From a checkpoint of a small mixture-of-experts model trained on Wikipedia: 13 layers, width 128.
Below are experts of layer 6 (counted from 0) of a mixture-of-experts language model. Rows are named router (the router's row for the expert), down (a neuron's output weights, with its number) and show model dimensions 0-127. Each number is 500 + 50 x the weight over its row's rms, rounded and kept within 0 to 999. Numbers have three digits each.
After each expert's rows: a language model's description of what the expert responds to. This comes from a sample of Wikipedia text that the model never trained on.

# expert 3
router:513430449464579485380550404500629495503410503480535604589411494570537490485563500512442573437529539413458507545377516484481488495555483571485581428451535444547482472478520482457487518501447383492521417468468596535483478465563518542590585527474487475480429514429470561552435475512520550527502457523547519491425448489490558476525478547510500478564542427426495520512531491530455457436465
down0:534529466497472572495454552508552564568524569508500541560579543539440382406467495591421426454524543485404571516445546515459447539532485528495559479505514479442566509573479436470390556560525543440428523431505475484493454580490474488436591458551460502482530546565446513529457586560492509504543464595452510588541517506497381492500568502423503516525474582468522475562490429519454572572532
down1:467500557425478509460500454539416580554465444434418481565479403417450568534425530461481549471571572558544488584548415434503497414518464471449539443503568580477621492490533475561570462556529583438532565387506520589522531542543482412485458516526506455465469468523465474519462522545516534517489500533532474560440574468564490465529506489442493511558478508478500436444566611481473477570422
down2:415514464607427478486484327557512480515439549468545560483451499462512475466472545479483494589566498389516442546503486462517453439540467575462588446525467465437467560458438495521429496518466499509508464496551550560499513408457555440464512417383448556460493551525466422443528571460506404497504463499472485485430512491436482429525556512583488459571484624479499395504528527524444494499496
down3:487482429398575538490492497485486531496517481511626510412550528549485584467530434566497474543507424429510501558429489453575529396451505390507537467453483474581508562501454565481501480455494464465480558581521481504452457366473591502498538535444358492588533500510432541543397485521475439448556505482491525452510629488546492428536517489530500489512486483493475489486616500483465592502535
down4:524550506526413549420547594531520494515453492517577484502411462454444478509517520537465427484492502509429517449426516415542455513541541502493544547456582465464497494515519487390523438514493580449554499528526457526471537584626480486585521582564544539489590503577471485534471588501443472546507451425588581529420550479424548482499405503543577549467598601482519576536486581493483512538525
down5:446547565536517525570424467463464442577482562547516546587610514534482547505596520528534499430462459478431537498529480454407542499521467418482482498478546433521521597535391468515512507587534540565556509590486551446537511521487511494471519490502543510504511507533462607474479574464474507482593550453519463495513405491416504537526510569515422392476558475521618418601551479448481389498509
down6:533484475500544520403578598453526516481481512587519500572483552488555486650445477404534492403453454509417462499538461550497564507541585588509476548447438467558512501480573537419528499538463529435581545403467587428512506469477525501585500500464516596526503546433550529512477493508561513446501507603534546503463554523513490547533534472490516506504542554504470549465370553569608531508430
Description: Dashes, pipes and line breaks that begin list items or table rows, especially career and infobox lists; also pro, as, co.

# expert 8
router:486487548499479527517531518472543524483535542503654492465472463518596435599506520492510454443619507462516520583568431540454474550565482596515573490533554539513618426516406475475546525506411582556469452533454558439521431481558536464495484526525503569496575515462466493485496512550503482398550452553475389521525567513497496436537525448546500497405479523536497538500411489479449520605398
down0:553460500515483501554501517499532502533530471531471464517381528512444471491430417453456489567519418544550449460504536510528455550495526418504462515486511530517431524525454506499517396527635614513580507450523566505567501592596546513587547451489465479506465463411530524490595477590530516472482469543502407552458417486519553591502593461472435456555596543453474555561422508445454469479410
down1:576494494477518595502578445486504469411458451510617473491512565555483449514508433532490494518519647533466440558512531461547419524578489388395507453520470586622578404514412519571420514481462514544434503582511464531447529567453504519459460511544493502561510438556546508438540504569494465511460484521529446454467465527532482477451552543479463477495455525476538414387467478419552500498494
down2:454500525474509561521416473532444556562405454507493421548423542481471512478492545536430514448531469418435471546564501406545384397459541583486584463464476487558462464498553471488463594457534486519543512480451520546414456458511509547477564482509510417572511533511414476335378461520496521461519451461464438426461439528458556538469531481538413489519520540553455525517427524465443481524453
down3:402474549549456509415584535582466556524482486460441493457490490440572499481498403480562473449476459540434525492537582489505362401438455437481494520419456585476465453502423495497492503556477566482524447477467563489530521459456581518437555508417412572624572477515575387565497543441557477521502573501489558536385549495521519459493504478522463503467502492442520489519442568496572522518508
down4:490479577439406474497447499481487445561551523494474495563526475463463425591518510477498459475423442491511478459494493542472464568549556488472488466441544398532532497540540535406470498495562483442521415532536521495501498463539504434419401558516600458535430483462497489515502412484504516518478526428525443498576579538521602603454482428368463591486453567492482464422525487515597373577515
down5:464499460510442497452494448489472458440578513585489418482460454534437492394418567531565483519590382486545415526506493465404493583581529480470593478583378537486532438500476493548468414502492513538528441469521511431460487483505536498547560536492513525439604563522473459513435510510535553525477497440519528504418533533448425593507434526571602547449481493480501495463571607460428466501503
down6:498480477557517575479514549449459419494502451447459577565492427394524423436478524528467501539542545496433558470558450514559457475594441472589395580533459500419525490553421472502544559450537507468547602477560527482423558441426512506488539436527533497565490483468531458560524466477397570483534407480534542516495506557536476537595467561474483521558398422500510528503459500361499528456531
Description: Capital initials and vowel pieces in names and foreign words, accented letters like á in Sánchez, and em dashes in tables.

# expert 12
router:454493480462492455482539518556442484540433402522410474491459528466421562489487615480489582523497515479539440454500580444432557513534516510518515490456541564482449560449590557483516475453485449398530482416553451536526525513544505451450460468494463460496447530546445498543427532605519459466561425446535487576537490540474617466450584471382446590431428443531409517525462514548581475435532
down0:535475496541427496419510513409531581434495509498453476468486504608531382501449490458537436530513601619507557522535501589481503472505443456515465549521368582408521544513500534520534457468546458482483489402491549480556587562468494384486464499457542511492477419406499435508539481376531544484419500532490445522524483497557426567505499493522516443566453539562539428416512563490549501502498
down1:522515497490470527492570515607502486437400474557447438544532534381440492447463382495476520564445500588475447426568491551496501411502519506490441493458487579522471492566486444558442481501474473555471526524547552466507479485435527551409486614379538546575465552480490449379563575523480536460503498481482518445545459504598536514482512527528498471470541507550522538527428504576556448573378
down2:547521551489520454438494570438397604544420545506470596501501549524456496579502589559513434519503482469464446522438500529478499534440514459553506517492584484406407598463458601498472556498475444573475404496558527585464501582541514525448421461474503515490467491557462519500460517539454459462460533452508413520398560531472599429462543453542574556450549480534443557507550418493545509439448
down3:432575546436451544575512482521581444452481488436493611498497431455440508496501496529537432569490493440478413478442475475503454445512527517505455421532506506467551500518457437493562510459536510560462609590505569539536432485449563507390507478569422443534493495546534477575441508617495439583523415524528537498502555518525529522516423513474495526613549416510539502470566459578549619463432
down4:462540572570498553427489557491427545522421644568527453486508470471453546478525513492652421397467504474526466529479513519534493452568560522487585525518544572526495487552555587425574501573524506454510491569467381466509475474559476510486547584475516546496479550455501514484554494518427503530451493539502532446457563482466443567490441610521560485445475547488531481430567505509437588448601
down5:492468542520546500532477444413473540474528534451496355452531489432556453609528551443438474501432554477469452477489516575620448499524512434600519558510477504502414455515456536420488464466482535513531554595490475456561644463428437487516553489473490516474562481495487467446545543677507481553481572515526541422552478574435522520510486559515481487499518389477535514492516441542488526484445
down6:590511455478541618426406489506434512480543534427503507594381552539488413463518467445523540537553478445511470452481540464512578523538543553474496494559512441455442483464546505447435432497493474498600505458436519431533451531486513534542506441412567401492423597422513468449556422492496514403574481578599493483539512496403483550574524499460474460472456504581481560465493530542521552464533
Description: Final letters or pieces ending a word such as -d, -es, -k, -ay, particles at, out, up, and end-of-row pipe breaks in tables.

# expert 9
router:553551510492504585527508511441479455477477513463543474394476498507487529621514417420457534525425525501482398495420447557472478502508570493529511482475547548491461442523446451558466530488515417568518589501401497451482436447441474621505542492505454419437525567491557464536498502564476521537418572503483562523495551532438380427529612480424604431483452468533486537593472513506502418495478
down0:463510492480485518516539430511560600591411463459400541445492448571508555537561551514411473529554422542478562577472467487523530502469469560571569550441472601410529504511461434484449526530433528566528513475490538482576468439567459563556547480580512496476514599485459444479554455582473455470543420459491441452429493419490502497495425514512521566534548464535550525589554447418415556447527
down1:453562404535570507489413465488526567439499518608453482526447548597484474550471482591474471479548560476569486494364529490459495553521481579522495541457520486491513565477504482568457512389503537586541471420584520427526438503511457527434563510463506522486460509547537613485566517534504515538437476546461481541437492564484429467383561490469558510512514506429463550570636570524559499448505
down2:579420507575484443380465489444447500597594440533409506578464507495485439511524551544445547454518473539569524517564521496475505536573555502466477566498448515487534542431548409537518377580586435503504521516471504538560537494438512490512617514484460455477434524538548515506489495423602371436503558518548468463526465498536565495556453465554475469540482409484433449497599549487469493528505
down3:487578545444488519454555507490548508473464496528608509421539552461587488483465512575482482418515414477388477505537492632545561488519508531583517511477556551553457463470540461421571552482535414491562497532473536468435490438503534591473514430441476501456365457510417584509544543537495502535506455474542493505526407528436458443473558480480502499434481594534429507620513484449388478482517
down4:598504596496464478569532519508498463513493463581487443429539506509460478380401543578515541580514582397438519446500495476483588546578453524527468557476516509477515435516480516498455468538472480564469492608543500459591425485454518546493432396533528517500522547493471612514483502508516522562459504471438480418536485573554456428487546497509506442472486381477581524526533418418444513610538
down5:472551444487470579529561430547466555380512570499478469534501467505528474453519496486546514525472520543517612517522463460571444396531519495420405459462455471458451545426465423504476471477504451519560459439495457507458501600379416517461464532531479494566519581587561472477524564564402523403532491530526478550559503526599543528486444445529461543556530475509579473523501418459575587459564
down6:513470497507496578499483478515470420465514561559519477587540443519473487503432491466588510492520471467515560452588471563496561522397520532384513489532561491506501462496517505462461539415589512433417398462412414631588546591468556483570525558460479429470544505560491490551464485430527477478493576513394512452568568522435525540463513472436433478493495494415435534427460497494453552421528
Description: Vowel-led pieces early in words such as e, o, or, at, in, e.g. redevelop, Victoria, born, keeps.

# expert 23
router:549485515481477466547524468556556472466607496477478509474548559390563459542468530483460443474511527497548529545475469452526547458539499414484539452408403529544463530449521559561424406507441501575429482541479472502514554578440512566557495527591505501531503430519477430486489491503425554420466552487592447544545437572547513569442467415567499479528462524505544464570469340460402441502442
down0:581529498602564464452534527598565495416515469492439500498518460494564452567552547509527458504512571481502558493509460507480470464449510455471450514442485569490541497521419518485489557545480563511424417508538503429577504556508524457389488523468482564452465406471560522538596534479440553547486434477478527498513537485465439562378503517499545449583487399510607473443555665556524485454435
down1:524450525491485502468484607370386601510549407492468509440495501547399552459482542546524515545488471513534514528574487532520483545613537510452558471523509511462414473422559485511500561591449557444459481629462466538605543463465550481456590538513544500609524412494478497435440483488488509521444439424460482503512545545463529545442525555574490563487555503403492471563488527542488457449522
down2:503517536444416606556536492567437526439436644441479499477397537489504530532397505525569510477527472563475616452557520537501513504538482523479446484472534552522479471519542500546526567524500560543505516562480530525521405368446602425544458467491444505515549536457560436496488559452479555446515457505520512497585520495453462497531604439550497440491541410536497441527464456479587622457509
down3:478520517498491488556485474545524490467486531514445582549475463536517466515439570498519534641502416528533465464512409441511541415495493644488495469436485510483551575505437535507437501494504563604473475502530583499510510537477518621465540416559596457398503537573471429536555414409567604453451509397443528562493406421474482493521424489462518497462501484508512444456498522478495500481579
down4:495501367514462485497458465446530519502542466421505483438563445519536496580558471505525546417499431495496502448540501517470494615486552541489495553586573466469567560438526428366571520511467547595527520521434486536445434608557448460529543534543530468386519492545535458552487602486555432496543422486540499481465526413492516489548447413487480603541533588491555570447481486533465532529495
down5:440498455477479458445438422457458455430453526465492453513504478568476471531492502472544527526423480483497533583550433454464425416500515505507431475483553532497614500514448530493475457503499549525370486511469426515474441480538535574530555502518595520593486479516437456374575578447560463424484586513490473557349547463554444477533532485447583437455396464451544425556496517543452479480484
down6:625518535445425503531500534521557497523526498481550523543487543558577485536544524522434491554514504486531525566448453511542495532424431523439486463480465442566412500452435503566487553469540377462533490498486518530512543436501503471561502484449387568356446501571527466549444576554441538473524578542636516412443433508464494494492585414525575527486456564499599489521446483457519557547534
Description: Infobox colons after field labels, table pipes, semicolons and quotes, plus the after prepositions, e.g. Fields:, during the.

# expert 1
router:496476511591412431411513539500454519468541588532549631394542478495517448463535528544522445487487468512505430457555433514494524568436578506519575457443538529532595460447540483533548435463527507453491594496570497389540523448451437551568536492481533488509477533611510499455449477457465462559487599426495480542481525517574469459522453500472486476503546540590567539399443496476469507603585
down0:479512513532558473566499520486458583513490493592516515477556527561416485455501521510538486481572492577506486491436486512489486585574494504403528482479487518441411493502592438488507526446523479512524390491471441415518408445500478434525547531473444477399455553496402452500438439420401462524539578474399506479507539469547426401407518546444498483616467430490453492559599446581529471475508
down1:543503487451531492411431469518422460548453486510484462373457527470650435516498533527469432447469494508456412526600509497445454562470468528527508458549501499481541632531543552537477503454450494481512619570462533489538618563559498478508600541497489424527498441418458505465399476527508470458529529437526497499553432556457471480559575489522462484409453452575550493522486533516553538547412
down2:488412464489473525547510463545508584530523457500549500499460460517463569496502560507521491435541472454428523489468543457442543445517596399439432502480497512506503550516608523562527415540528537479426468566485494499517512422459461504544461508457460439538519577472523560492587583532508505601426491538383514501579431538530496490469557501405463473513465397451473637464575394597419501539475
down3:567504566538490524462495520416481537440460528453505495515509553402471542475441407505574513465486557559566543464517515508393329523467577434481545519475519449554464507481491557433549481393547503401508510500528482490526508442539570538520449546521490440505562486487524480513532524488548549490469577424526525499381583449569456544439499619389580481501515535400473447452493498491466460435476
down4:464535523596521496506483447444499496519427400550411586492495590480558514484517540449419519497530438436515520518533511424531550539488542524456478547495574506550527510485502491521420451460420628490480507405491491503536545545533403520492539517553449530497536367455528618469505499614412437477470538592461507430516475456461548474571545502536538496461549473459470512589546448556372495528530
down5:505553487454463488523434493445526487566524485478503437428613612523449515525432470522480397501503554559456463480416615489468602511477448562453535521577568560423535447460558488483411486507573549528471424517543507439534503529629417460516517580561506512432429496498525467477458498538592455530435486472485461517443451544537411534480440504517480589474519492547434567490512468490502541617479
down6:525545529525531416417520527581509537505496585501452602474396617581556549488479508515531508458554527466456489502596550533447426489354482510455523532513528483584574545577511581511497441482409454479519477523577485511509553512500492522518463571587422582474509517441573474443496523488473446523441510515416429416448463420581498474501455500500564446439482470458523517547540505527583509521591
Description: Short word-ending pieces like al, el, en, er, a, an that close names and words, e.g. Karmal, Noel, Federal, area.